Weights of a small mixture-of-experts language model, trained from scratch on English Wikipedia.
Size: 14 layers, width 128, vocabulary 8192, 47.4M parameters.
Experts: 64 experts in each of 12 layers, 224 GELU neurons an expert, 2 picks a token.
Training: a variant of Muon for the experts, 569M tokens, 4343 steps.
Below are experts of layer 9 (counted from 0) of a mixture-of-experts language model. Rows are named router (the router's row for the expert), up (a neuron's input weights, with its number), down (a neuron's output weights, with its number) and show model dimensions 0-127. Each number is 500 + 40 x the weight over its row's rms, rounded and kept within 0 to 999. Numbers have three digits each.
After each expert's rows: "gets" lists some tokens that make up at least twice as much of what it gets as of all text; "raises" lists some tokens whose logits its average output raises strongly, later layers aside. This comes from a sample of Wikipedia text that the model never trained on. Tokens count by the router's weight.

# expert 44
router:573484495559524433517535494455408526445464502553501579507425467500476586532517494496455560487509449513495474541448599494480431441474430542487463512502525422521518477537577482431513541530523494531548557499524556541552495503500503499583506475526489482494448502496469495478520598465498479477458442452468505568512456552481506417540492514474462499591510467484469488515527475463486489508518
up0:526563522497469498481449494457540568457520486522488500444526462525483527559621510555496495560537466534530475537480418507532491537569526424419488491508452523487500463513490575494452425513553462425495446495484489495539481528498480439478526496536468545434442426526456465552582433475463540551478480487493527503478548472431440485520525488505482476547523472477560521458524592507517535506529
down0:495511507417504446463511464520480441489531560556586489534510520461487494479521498481448461505523495523460509458538577527539482454493534500496470539431465472496574379569552521480544484491459516491521586521522533529523447378480482546523507487544540503509504468484529515469529532415483540520562544439466455517440552568486554519451482525454532548502449533482506526565435560502490500493496
up1:431474458449442447514518444510450577511480532533511498531528560506560500445544525520474562551488409536533527500520487423529514507586466434537547501488493471491514402574523478508500488452515486518536449566546514547489428531489518524523458536504485513475416495586487464433518444500457459506498496502517495527463527487489524509470475468512511581442531476570483467492561516446407558500493
down1:527451538471485492457508494529525534529491496464506382534514527436535496480499597447467537511598545546514477441497533486494427488563480448514494464543424491493457569457534505488422527442508523521435480461509477574525533550508458446550501465577502503501458445405500457481465493491484505481527550501453548507514563440551553503501478588429516515463462511507497535465466473506489532495457
up2:456488546568532506561495440508492400430479505548465472512493493508457548516520508459510443522441517538478461455512513437522455508493492506475453496568525517519469502544550525518584499587517434502545529507483513540557486495511454540549458540452480443505541476517538569486464488444423563567506448544477418490438409529459531452511502490526455498536487573556512541432506491492528517554466
down2:435566490570510441494504504490508510454504464536511494461508492552452489499482483508489459581500484517415486494519477489491591474479516500548511506466545494469499536510452502536464499523528476470464576509484512474467536444441548510502498454488604548506558507522424498491594522438504528530490489421463569492554497508538502446483465559396483555584504468555531443553514540517440518559423
up3:447502509533558592524551477571452449506556504530449448580452491476547479455479466421521457456493511495458547484521580443475504506509471519476444550569497554472498498543440556592404494492494496471496483468499486509502443478455484507537516558534598476462525500479549566481458530446522519522495496518504485470463543467498489552501548478544515517540523492500506433464475397491461573474498
down3:548506444508524513421477487449531499456478474492471547516551478476433618577481527486528463517498389488497432491498598560497509548569470530545511504435505482527484524443506600545559432478532479568450509560530504508476501441501522521486435490511517550560539510461479485503493492541429518503436418482469536514526501465454514505519497478502481536457527504517480533566493565435499477505503
up4:477598520525489487550473499494433503493529500479499480463473582506539471489482432463417481445441523419492481458561488556539498527438527527495487548539500495449545477509459474522542564543470480483436509505551514544534547529458537480530465465548487570542396558524532506548533539567479449509487499442554457435508534577531466502435550529523483590484505513492492500483492478507486522404484
down4:492508499506467452470483587465532454554483509563500488502533526365479561453502506510490501520491543462556479474532471433570497492546544428516428479530420490507489498538488580456539491509467442494473521543562520462540516482534490484521505460512590560475472527564513510443469500470561458493466503560551530484473514512453514478488523419479470479548458449459572426508517481544527453470575
gets: " B", " b", "B", "b", " Ch", "ph"
raises: "ren", "oss", "le", "ends"

# expert 2
router:488532458494505451459514522480467461516477522462500506474520494406514569446457534534473456391375505550531458521534537473506542589455460495431457499511465493510486630506528470560484477465438494458547469510533591523520454536425528489457514502475485500448528487430442500502509507528536523520536448572465443471493507563487480538453515535522537503497529447531508503498544504512488447498535
up0:557510502583477503522381442464570482557459481491440494447574526509413477516475500457492430428592554439530443476522492486509492511452481496499466536482585521455442504470512510484510553554550482454529525502496432486463445468542533471530480473482459539442537534522486534450565481472448558470529515507491479482536532449497550525525511516541578485512488589437528496479514489508481484530541
down0:486471481512469454514476490487425478521478499514482489560528529516500460438562476537500452437423502475502486555414514467432459510500597473503496486480433443517501469563519515558569445468508406498484552494566524500447523510481488593456499536498524475548526434446506510568442432497453478497481545525479454479526467567472550423491455544454536558497498435469518553545517529545515519537507
up1:472536501483553522504521515470502497475450500513522499531491535507517545519481484454463501530507491419527580460493455583579440449490565503414535516509574477518522473532461543482581472460500507456531516485499540409485566449521527509464559570511523581445534443483567511485550479443496469471468533508470450481530462513478518486484472427487497497508512586432449600538471470555503555507442
down1:436521498515575559472495448501528525556490427517579473536438556540494484484492466535553547510474422487500503566537527470437481476494487517456509538451562499443511507529504454560514483487493570513471512462435559494498509430501534515553524523468445505442420518534523505521491522460453455508446545548454437523594464517518549521453483433589485469486490486426522552480549454535443542498488
up2:557537500487453524518445482494425512529425473578499441497534478547484427488536504451435480499499520499535504511517486560515518517493563508539484560567498532461523554393560492498464538453500487495533533526508521551569480533483542503451465469501513545530407482614442457544498529500471515563426448507470450533491466446455488446529562491546474423490459520512511528474474537569466530498529
down2:464487484516501479552585549584515456536547495546493399527499506534513500493499582509546499473519491492508569515513483480480515534480483510586525488526546522508523455430552459608511512496520459437417512469539480538544488439462470520524435563497543519538522463478508530454519515502461413412459506497492538548436501557523539498537476622501515516527490459538515481500484449416506492474518
up3:573456535550490476495493560500489546518453537542463463459473527507508518502508578432449458559470544479486526481472574505498541530470539490535471531499538540462483440557506500511430503518444560416548516498512494488420482523508479475475447484501493485508508479523460503490470447470500503493549543562465505530457503428497555551540378595479476502507505576486542602472458505535515515596446
down3:511436557448485555536538435508488555451396536510453619508545489476450414526547535525487484468534558514437512532490454542462456555406463518550519444489556507467488518516507516435506424554504558522499517506479512544482472534484490502496484509503482433525524429470541501480478490472503470496504481534457511556477474579447493478485512528526487383523530483506473483494546472430499432458495
up4:539550520577484457519449462618428436528556441614520456487512575483493408499508492514522480586425552477457524528537462534511501496514435499465466492533527493470456567554544465495450518477500421522497487574452481593475506528493476550517522552557509444501548457489473458541466500476521495512518549497473494511456486448444435474526506495504463472494496555498519454504511488532501526468507
down4:511527530443432555484520495463453491534447481457554471485482510499442469511516578476477455484470511511506515488535462489464501460555527460531478533522486546541542509447484500482472453587464549521518562444458498474581513485521497510485479464455484438499405504565575474485594458507503520523442496489452479516464439526537536475582512667495449525527543505483533490457476493513538519508430
gets: " (", "(", "\\", "-", " \"", "/"
raises: "b", "bo", "election", "c", "by", "ford"

# expert 5
router:487541461430505457550541535515474501454543491485509557497407455487480491451468478455466519434506463510578469600489479486404505444447445546487542439520514455506509455453491459460461500442448439513428511486464513438471472446467491505468535516526501434417525495431462491449467526530471449476477455503502466484447545461461434440492458457474525425481476490485480505422478497548473480508530
up0:495470598583465525468520495437563535474529511559494455520528466472476509524505487423502486530496537583485478457477490453537520430396522462529491485488505496547515501510475498440506469461589522495551567519540518483439522492521531518580466487515498474452479505507432493541544538529568468541425478533401498495520440506564452483500505481481547520454483526473455486412524502521428492418465
down0:445492490586562496455523517486470534426490407531584525551537525567537399502433538436496497531514539479526501543519531492476538467548540501461465487487505536559464485513505447540479465487521566483553531494453467506469504498534474507533399460489433478517500487541489511542504503498429432465402465479456523460557521494597462505517503471472502494514433477502527473521527448552490578534468
up1:499504470509477465456549486496497528577518463504546421540535477500539492520534500479442496551547482439543465461489476473594511500458484532485522449512490495542498640572532465549505544509480490542471539475499514610509551450553490514514407470506529451475462503512506450520488475464476517532549405436564452477504548502479499536498474559461466490525432553549551510422529487460505540479537
down1:479511547533559472523607481450454459501561448522458459496523479536518566497601464494533569516595502491549506570500558505494519445521431503481537449486562491566502540448419458485463492532502560536436495473432506427487438515495469483535519512484468555517498478506478421475461532510481523469508540543451501521532524465498537588463479565514422471549458525515492479478489485494458523539472
up2:523475532529527500543467453508498477491505481506506451448427475458586565513439506546496494484465589554504517428530522516508449445492532483535475517507550564543468478486433501413528510509523518479525522489525460537523487532399418476549493521474523598499530501506438570457446504493475461460571608483525487495535496481534542509540493573448475476494456511531539450476455457547484536477422
down2:492495541526472538510508509425489405434525552504567525540507565490523512465467410524584494497487484504548487504507550488520494455505559485482527421528479490499471546417514587522506497527586500444494447457538508440468526510471500474488463568543491462409437468531480515495411501576436455532532473460506492497455492447472575518487490512544479464522555503574474478558488489525485529567495
up3:542509507473432518524507534473480477511544543487462538455535570534496461420486549498569523521494531481510478474495464460542471510491448502547470505571479501485495529478522477475504487523493539417528402510487438550558458531413538522495425449450454521431557457518532463506452465516503484528511505566464565527548443540564436515499521460580475452498455517542514530559534520579521605485496
down3:454483544490509499542477451486488504509457494513418435544546507469597538465537489454433493483500487508560498462510582564484579521454491478497535536478480458486524456538525541540534528585470533482553513487486496471434583539486506484439561528471494538428526488574546502563480523444521432496512499487512472490505496516521448500489464480522485501422490442501526467586530545560585419470564
up4:579484555484464497486484414504562522544538486558454484464536457503539529509386505495527472547481468483512467444485487515469517486546574563531539503405486467469460451495539522560471478504550508439614566506524552500458509455506558529521486497511480468502501537464524456491442456526462532450504468527495488529560513496450463519471562430460566542460584474522536483512497587529530496501456
down4:497536451539504535509490446526554479539545421495503514520557546521489455425443509441497458530517584520580504526511495443565523561465538465559537487491525523431469489525604537434501451481536510620425452545494579492461491520515548533462464490490527544553474496524498491483516490461485552549501498514568476497490499477523498539474533507464555544499484464486473480392489464558511507454550
gets: " as", ",", " |", " the", ";", " —;"
raises: "=====", "Scientific", " Candidate", "Population", " Language"

# expert 22
router:505599459419490452473527521513505575451497516438517539515472509462493552464485526551569452447535509559511508515510420548518533548512457477571480560552579456519467417562507526481465474531475547525454498438439489476537492513487473507549538490565460447517485559519431498452466404474463492443550481502516502461569546496493512499580520506436517495551477475469534520521530528481477463555504
up0:466458571538553535503520519538466496525494477577468468512548446485459481517540498566507519441497453568527439529471516494462479477492472519477485482485386602488564444502579493476486449495468473502477503549500526402501510529506514498472505540472536474537425514564518494582395513511439511587478516455441459505443489520485535550453502454528553539559441487462468499502462546502502509488531
down0:477526536535440486506441497486477573570461544439473446476540449543393483531474492533492511508550562499506470564514555517461508505504468495494527511501454509491544431485530551519585437540537522418441617535471519471467486464512519452533490499402516464471495473506507422529538529579467500550475480553513541515481468489533583494474459518508423494521498467507460525502453510458545438473497
up1:439508537492481486487525521575496472489459473488526523483485509493525426552432531503482416488541562464537488506512503477471530462484536459475570488461510535486502470547484558489528539496483499549515517423538525563455585453499422522488558502502597460506461451600449524496408509497491514539446525490478557530477475464470486421477467547517499607491525452494464570462540483522418548512522
down1:477486554503431504442486491513457472529496538476491529463455489490490494522486535543641455585442540475473536549518540516503529519469477426503536546472441510487527503503561519504456416462434483464488525515566518463523449518482515502497479501519539462593451583534430512493478478538471421446443488530491491493526512453526484515479502535516488461410451521464426540555466607503503512467512
up2:506496553510523504421417509503499544543447477498519480535566503484480510568501487564491479489542516449406553504401512479503482515466523471588454489555529497504498509498505531458465496529471551485488518514533473469501535524534515635534531513452487461464516494527569520522439452542497481552559485611465455450513415494485556555454429458554533507462464515532508584498480490512493472470484
down2:504534516447434461538479545449505515434593489514460509567546530473503562522488482499522469466441493463540477448547605487514505543495468493521559450494489480399443541505535470593451459404470518494477470477568530496530505540568514441495486475525428501464517515485447475502491536386510551480489466497475555467476533472496524516527505488488540460536515520522570474532534521548516420452485
up3:496456475617476552503478503491511475533464466448492516493503519525456505542549525521494444511460544540544443436520444512544526491521443504564538567435546362468489531501550498574498499463478493440455485560570492467484520529499455534519505484502513543400482498497528489485557472491525514473488454485428478420571524518533496470493504509513542531481527492446590488431464541432500504554521
down3:552519539488467500596481473569558526529507522510416520544485437499554512420544499524505427505470515451484571533501487479516478462563544545502423483482537523557476548525449567546518529529447512556518518461534478492471536590554543509506515492533484475521494577424541536483497569438537498518438465542485524534448509524523539532488416519565506441516509543483447482511495426526478502432499
up4:489526484509441561497425493483560431499511481489548468469519485485569482526520460484537503472497416415443518562522448468557525471532499433512493561572446546552511498489495536545523496538563542478483516485544482582549462478461476540499505467479505537489470510573460503517473432477424558435516547513458497509566457496515444488474528559391493513507450515525502559500454559546495459530432
down4:501554510405530367475469518513468464536474488503487507537477517512500556544454502465544534549525524531502531547522526525552451497483444492476518539484562473412482563507466587427476508471531440511506491480448489438431469555467426519455534515539514459465529557425509522578497460527507572470484402503544446486523477494508448504522446519535489476467518516491557445509499551495476482562495
gets: ")", " a", " is", "born", " was", "),"
raises: " etc", "lands", "inson", "ner", "rich", "lers"

# expert 9
router:512515409544523544465523463452498538507508464451477564492550504495434443461415479485497549459576510462491518540535515468448501465462460497521550476516432512489540490497480474473530468479451561499505407595466555507508452502540532437510552472503460473527494447487506491570539553577484512493521557447576484482514524448446486502509558446397514511491516518510541468536619526522494499490504
up0:460549473471481530470470478527521514545483555603477470501429487507584476515519501533497536494531555461498507482542506525536467488493474557538513522488476513550510501462488451520569469506490470517524522509478568466562495499552481542515584550452452508495477374478578529550516387501544533518513428594412485443456486549438534482530431468496470516466515459492531497521463504535495524499430
down0:525405548453459464504488504413575484510490484390526514543474476510523378530493570527500468516518483526528567540505546470437509498533519524565466485562500524487551521512586484417438464509441486555506498543502525458533520464465452525449538475460539452541510469443557471490454493451474526494472529551555481511440487523501514536542496501533535486512527528544521507487448516417560447536510
up1:502477528487484435511480437533423420448524466524521550468499504484503444470474528555493458537534468507462500463459546531587556488404524527455536489514477491480532437466505506531521475424506481508527499476507480562552547517547552490552524542529465496613524538506468435541500465518499560511537539521591489452515501498482449491504537496534410544454482482471505498474496385468536592481472
down1:483542516473435524462485453439502563486439565492548403531491482490542475452555442526508544446484460465468532529540563559402491502561482481480548540543481455466551431549476460520438477516514542495533513512521547429454512487498514421495490554541499522413486550550484486545459538465497462525509540511447492510457436588523560496532489594549480472480489478517489473541503487513488445476523
up2:549457464466451505490594511450509495488475403508535576557410482454540485568437493506538537525474453516464444459444542557532481500510531517552450452595469521440425562494505481530538506492558520536450526508543509498485508549475518521535450416533491507588534465514532494520470576470506451527476488432445482517496487437430501504463503532464522506541433506521520482497522535468538519479456
down2:508536421540519471480475464500518421435546446497456471523454495511465472544506467497530521453521528485550432486525578496497506503398511503495515473520471478480516590464516472566443497480475479554485429474531530391501559509464438485469450553467416500518459504531447484492518572449558448434548490464478549507448501488571512493530501476549481411458518498551500495563534503561479497472530
up3:503494464546502538493532484420567502500476547453496518588489433467487520534564485499485514392460505471485516421538502500560476580468598531513538504486486481500529433421504528462449468484520489507483483509509455552513440561475462466494499546472467499535530500458488549452531492457439487449491566456553513559526506544546464564554485530499521612503537488532499517499518523400483517484567
down3:439389490526453451469451491560527496531425474471514541407549589540583541524441530558446492500527553519520464481453477518554491474496519491489562474479535487549475451561523435491540491542554545547570504480469473457522537548523526485476521435535523490479545435508432510476509512501555568475484446486488456515521491465550442474526500551484447506481471464512502428554478538515513512441462
up4:506515438528515493510501492533487550530405506527439490465503492469496503500534437523396466500538472477519573480478432480549604550543511446490496480465489490435530557502560492499545492439448497406573488507480426468513414517526534497530455601470480517512545509497548505520577512506512494550485548480415438450526442549521496506525489518512528450513505501546507484494513543415520526458463
down4:453520491466525487530518501499536533551554569502481468446554500555488432557449511564523517542539414510442459428557478586447464443591509480535560550487478518515489490529499496508440494479461390544491446429498572579502486508464480540460426445492506492511440503450433474494437525477511461468528499491508481497486522506529530574530544500454488523494454435465521545542512512531507496509452
gets: "k", "ig", "am", "ag", "ik", "um"
raises: "oon", "olic", "inese", "wan"

# expert 1
router:533526450517502532486493446472524493435508455579500418542537511533443449503547475503485497482550434543528452496518481461537500448519493555557520483559538473488543548514575471468522527516573427388466498455469463505494564541498537469528581471453516494440496498444506438523445520566464522521526512457453520439481539483566564569520480489558537596488496464475448495477503498493484456485460
up0:535439500537526521461462537482458445413463529508531466425521517509517479484540465495545607515482486495475532485493454517527419520519455448452490512523460573511477433455494520470540489506585514486607510532532495411522498612524524508400478484583564508494484511483501495504505547518533453542528587519499513492497436491469525513515509490552505496491521473502568521506426487450474431499548
down0:511451520495522417430499467491464428440500519532457478490496457546516495491511496485583530476570491561513433523487478506553521483482514453560475495493542516477459486525493487513487567544571491453579517499489446585513474487566475484465503482523575470509561513469485465552565495483446422510525595475471445482487485504532575433505536535536513498496544426469461556442524519524517396546533
up1:512484492407513516450553498485439495464455534454445498532497438404515489583576501495462521531477488481503550405494520456501467568547492447468473472474535471612490492566423514488438462527545480466553487543539477503469497467545495486553551517528462497526532462553486507520454543468500459528573530437541452429459474537504518516528581452516499543528561514526497484570527502493553489511502
down1:478515515423474528529533529543484403543532588529492544487461515520473548524440476441445508498454423531537507469444451467498527491464498515506544470502518516455520514467506555540525530395496416519503579432544587499568445530518551509519535594469487495508537501577464459495473500496539546468524481510510488530519511443495512422487433513480478499524461581495517526498522489451572554488541
up2:503517605514477552450543489493510442566499521508551440528496429462446487443488491477436476491523533525535510476429486500548542531461530501461522528467530406548469544421533485550555454476509486501434441514500543492505475519574519492464498502457544470536497488454530515599531427490568510543456451503485464580509478496546526452466479486551494470485476608468440440496479543494509534455490
down2:487498480492534550488605516544485484568470427449452471470510525552576526494479515448553528496506477475524544522487479457467485534584503476480542454542472563492486451587480486541533529510493552519548467541444534545509505440501508456576496461485550465484543490527515537471483401484404489520520460477413461449564478535491519498466483469457509512518437469543478474540547523461507407545559
up3:547514436560495507496455505524458488475524514401436522502509451491499500557448495516607505546493531555508559510507481488560428510530528524544485503510502473502503434526454512465496464483503554517486422515548511420492433463529480580510555525528516579478488540577462447412470504482501555491457543453541580482502492549491545463486489433505442507536583482494527480481436479472524535434542
down3:519478535458467387452497538559471582461501516513489525567460520519462510505574479416476498507483512470441432429509531432516473493437474561451539509524545486429548468503514517514495491426469565439522536467475490531536573492518573485473529510505519439521424535540495481519528506532569510511512509526490456513547525565548509503507464480567538443565449547512478535517477557553437460528492
up4:545483501537538438501529514465505573508452506420454535488511563548460470524498494437469601435535505472502516467536496519491526512472504553506473501503423516466556471516482508544493512439495481490470567493500531508489464477530494411522468446507412495485478471546515580522470442517570470514472578482470518388523421576591529547487533456450485497490422494556483495534482485483507503455556
down4:479456529505521484570537524448426527580553492525551508454543510496476591491519435478469432446602483534521458505547450534452510530556539493534539484488588502500454447495484514529567481507476460516518455492451413419490461507486477528474489487463500537490445528493474435518532436520465446527549510515542535552501439537528507508541536480418480487506499569398495465509520501496561480469470
gets: "ip", "oc", "op", "ap", " Mon", " mon"
raises: " aired", " FM", " album"

# expert 3
router:520553550463486486461522558521519444488513501517497499474488519492472517485500438456562516533496486511496502490447578517533417519533507571500456433523524503505401582477512468533492481523558586492526529448502536504532543430511472492440458518496559480418482506508559632472510536438526477487462441575523491546446504486464475462495433516406486543457509507485496538460510474483416470546501
up0:525473499474557506538490473566548509487569556497506402453536455523502468527533490512519524533480497511446534528547483519533498481549581503494528558408535505427520487522470448447530551455508536460446558487482481429484449437554491508579486449443448472540458456460532503551474587558500484463453466498551561482536547514421508523555500465491491451472457562512483499593497508487453497480500
down0:501506466524512543527548426493468466499584514506513485611473459611576505540458547495526454459558542545563485529524509541508467529457498543497505475530445586478464496427594531477543465479525570521537501468538526491497478488544428476464494496528487500490459443431512493512442577487494552402490537490515478516563543536505544458555456508530458547488500531455496487511513460464459465489496
up1:534421493465514573503571523450561508576486503489513514513530420507493427500533421468453484502490534555452495409502511504533444507491510475569413544470496562530485509433474484482503441545559497564466585564499521481537534482562469556423479501535470506538547467456544569559492510491526481521537533521515578455499448476522523490485517453472541490501424474527464505449508437504516497479536
down1:528485487502439415552528371537535537524514524477493452533485539518519490569461521538396422494518477514497530507476580488555536525508477523576529507524502468423534499471520565491539447506424451456571531550457519515444518527473542534516428502565521456482484445529496493493515491578506498463534446510560484417511498509500471500450486518474528534438424461545514523463531523523461473488520
up2:508520527545496532533489537529554551577480474558513455492444514492486487500467568522506469521439505499504494518491469510576431491502487468557479538465436516437502459573449531504512509478503562493477463439516492490501477555500533484455471518539587485520490503529579481485568488472511544488486552483500508443456533504475487495458423398499447465518553489474519601514460482467356523438423
down2:475494516520579433522513455525402550491591489477478462550507461526471563518474427496575516548425529525487475513528518488459525489463488547509586478479457461509500476493530571480564530470519480475501467482461483589444476506405499498468576484451468496537538509509485553517466563541518545431406458511502486494461534524502496501534568467569517494501539480517426470527540482515427518456477
up3:577544470559492511504485500476437500493468445465476557474540428477468496489507542531447508455462496484509475516497521487503530536530545461462557516485488496492513532417460519454505593504451466581496456538523508447509520523503526494497495433494469500513461405504627509531467473533566542493564482494436479398563471480532480469525483469515493540383448458499436476546467531491515493579503
down3:520541553451461477526613459506545508564450482440487509541447502568546585533514513594434496461536528542510555438447464520506493468476486460531430529516540464460611453489445503468484520478475487478458439437508518500527478517500487522497457461445457505540549519548573488476540539485492545474519491433454482475440525434526514457535569491488480455580507482492458503467523501552533488506480
up4:490517534511486481533510445435490457473506506457534472472530492580530552500551504481486425535431468472526486465545491530599482514578458533499509536536485505494506504517542446474477453559514567524585536478502548513512427514421482539501466498471406491501535465517600475562456475492586529517466399488447467477453465493543498548561541561508509471505508502550434504464465465438487502463514
down4:513493514471416530418487508476469452565418494526449552471503513458535515499423494439502458493510534516481524556456535500595543458506427514483500417504535528498522448473517417559522469547490528487468557505558561509439561469527591429479444471533551510506520539454470509465544525466505512530474476589482542495501524580443531495501531522459505562487422524500505507506471564513518527529489
gets: " S", " L", " W", " s", " w", " D"
raises: "ands", "iding", "ag", "ink", "edd", "ept"

# expert 56
router:510531503506564504472502521433591496505584437534518516511508497476483475514491460480432483488494545457457538510527491428492483487458505516517575522517558458430520493447501575455538496523553478540493492519463555461498452473440434409584497493505508488518523395465437474520438535434499573513543578448507502548465552514485548468475492511481539448506479457508501518527447525585446508482566
up0:570500554445485437463518479558466463472505480443456446541562520536410481536492551491461463445484520487480494434536543455518464470508502501496488539485488593539514504525397513499476513462497500541454501513530531469497521447472562496503535489500471505577507467476494530502486537486566502517432450530547499530509407433505505548513593409502515549424502581506551508557462563561515475500525
down0:483521431452455597510593485478530525540511507516505484533472398453522445429585550465508484571556505521443548616459480466535456543477459465548502505474522451482461518540455553515458565427548515523539489541448449462504478486456475493529482544480492437536526494497541532503588449502507520477526562531570507508526511500473519535524454505532476509512524560523474498557483540467524487541494
up1:568465529482429506467410480510551549429571491487494514438517456460599496540494506541427475489520501479528458450484494457521478448490506511590517496489494536514556551452538504499548531533478503434521571542495544493503497544483440444416494495508526498593572491574477466520501495578428484503461558473472542527539472447517471517528543569529501507531550471519430518470513522488459476507446
down1:486496561524489408453500553479397481477515521467493435561559491429571573495460494544610537487552514525495495517553520516505450539480521464426519356483474498507485487541514469487527484450477491529548459463523447528517497475488567528529443529513578519530528516492527448489487568517428577494577512505506505477415517511508511509468502497451519491468512478486505503502475561454490453511466
up2:547419468505481494533501451449510481481486451518531508499492520485511524504466484536484512516506542497445514461507497450499530512451458540465584532495522492448489574520507487385474510430516493448505528487488545597593470452521488516507452557536553516477515515495592538541529497520511523465467582461526463537564476524454501545429561445513543426555449488468506527463429432505533486461409
down2:527538507582494510480554542502584589543446451502471498489450492495473563478483500488562489458524527520445458501503453482439513442511519517479520495459511477540528473497599582478523528452598514586497502495469470499503592485603475503493425490492517498512512457433471486443486439418477496494487451508542506438542509477497499536541493433461459532436518495555539543566474474481507484452528
up3:457471537562471507558505505431436534515423542531473503518498499484561490485534437499498459497516517538468506524455429497519504534513501481443508497450432525539462459426501559478510530554561456518522586459535521480494500489458546527509460531506521613563564478545494475544438506478528516477536498387449574513525456402468494585494555505539544466509515493527452532540503467526459492454518
down3:474512416501471446543526523496455445447556473496534503433569487549453493454420526535479501539510388487529416477490507449532458432474459469533507514445522498574530508562547489466492515517451549513523489463426476534509560467507461492522573469573562486481502466497457543555503526549480528551485488554489444553510527545561483419506468523531494482590456487542556515496493507492494504525442
up4:551485500505462471541559515491529519460487535469479523454525550459478519496470502516450503468556503527509432454498502445579479531520537488506441521525541611435499488497557476445474463514466562504488497451483548501535480477463489566486439544457522586418521510521489511466613496519432449534505525460580484497469518499569521561432570571457500506508484557482420453487436459512492509485535
down4:461521454520536470471434487522554541484454434539533531479543518394454493437463438448531459511495526493539478442528493525487501544492463526567529453524523501485474526538595460493560458481480475482396554529562475478522517491509494449434454531508481487436490457491467524488455586518449517418485489438496513518505558570432465513466467518526475543506473464502497473540525565469463520447414
gets: "or", "ir", "er", "en", "ar", "h"
raises: " Colombia", "ana", "am"

# expert 24
router:516498503463555556515489514538513518570530451522509489485488498486545454433479515447502457575483540499420479495588476565436504461530580525510507558434491473545517548442485497540538503481583485537407506459476485438514463540500503567439455443589473551491442504539559595455439507458514504477534496528562447483575477470500537451463514521487485425512518522499517517518479496502524478535474
up0:427511507495546502497482528499512470495509456480480484475529633563518545532484582534548485426531490554422545418543552513473497495542487550492434462528538510516435485503544525521424462519562494603500514539463462554487538454460549534474486380461482527522461489568499499509477449530557486512474447527489500516521477479567449536432470476508503498548489500524467534540512562505511475512540
down0:512460488505427515513468434485486541494483466452574559541507523457494482437498525448508422463488503459499546532483532531526568514493495588590495540498539593500476496568545506445509485482448471480558522540469517472502494472568505496485535524458480500449435548406453502564482488471561491468506508505539500457479471513498418475587550554506547529529476454498441535568477465513597492453507
up1:507481504478558535430498442497493457528476512517505568502525480525455482467542557481519466511523516432485569472543449486482503474543508533466514460472485426492456524528584362541493464555545528536487529541497459516527532468486517530507461497455539590457485491537577488504482501488515522412468493425458417512585450549504454537525490498507483423503567488479461474491510521572566546448474
down1:503521492576464491519528507537469549514511424494485523469493465508470495460464466464474512494533456585457534421507547489483545504586462481482495559435486534492496459501422540466466513471503457494534484497504533536458499533516468501443543488529443411472489481529499529524460469529482508562509477578511557444483487508489548525477582453499490584494518481431410510425564500484395559460588
up2:530527557495538528426428482521479466483450484524518449529618456474516518433500454514437459561560553427494481447538466455563517456493501489558514524502481443497550513488453514471481471561510545490512487505505466572478530526450549504397543502465467513548469434537474490568509554495449534502486500566576395505483545518487524470502498426526449507531470485545526511520475470473483536451466
down2:573502598466469480484460462429489486539449474513499473469531396447453523577529438561519544539506460498471494481477433473462448507520491494495494499518523457535504514506462510437502505536539466484424479498528509501460493547497480513515471425581542545539505530484413488530556531520531498478489515522574503434463464496522466485485487495533508492502464350553493464468485411517501459439561
up3:481523487460523432523562524509485472467540491540549361502557560590491426529559526485481527530505473503436451489481477513519527571534515452516506488456536483488418558497477528546512567466521468481578484480483475531497475432513488486529532546557502549461540506533491528450526524559449618471459446491526457464535461503517467454462515508446478514536532543462519509590477510539526524457513
down3:511434493502500540542458502527551554564444501484503541455531561446542451566415490465513482481518475536492454557491523522415466485492480588542529431519450475510458556492491471467458499563479445538515447485478451520520454463455456505453477568442468516478505437543483404601478522490537525507461520528511472520477523524465491510524482553444477506423541491557485485503474570531569464491561
up4:421479461515529556514526457514546470507524519510518512419477511494502456543471500400464504524498420408434490387454506516533488503530458556483523507450494528477484495496552497518553437495519473598601493511463483537503508480478563619496537463542494493488441536481503481550491529547513521513545537511573520507522455475519536515521553528508442458484468516448519539543511437504581493462532
down4:538433492511505464466557510485496512436477491511510526524501428547473532510563577583440499413565547590528524514466536487508536543501480492515487519541492467481529470472562410535420516498455454507469480554479516462447486483542586469476542447539459491479458492546438542521439487536407447512554495515483554464461428492508515475563527568465520425483456521512504487523480465504541520538503
gets: ",", " May", " March", " January", " September", " October"
raises: "oming", " roof", "arp"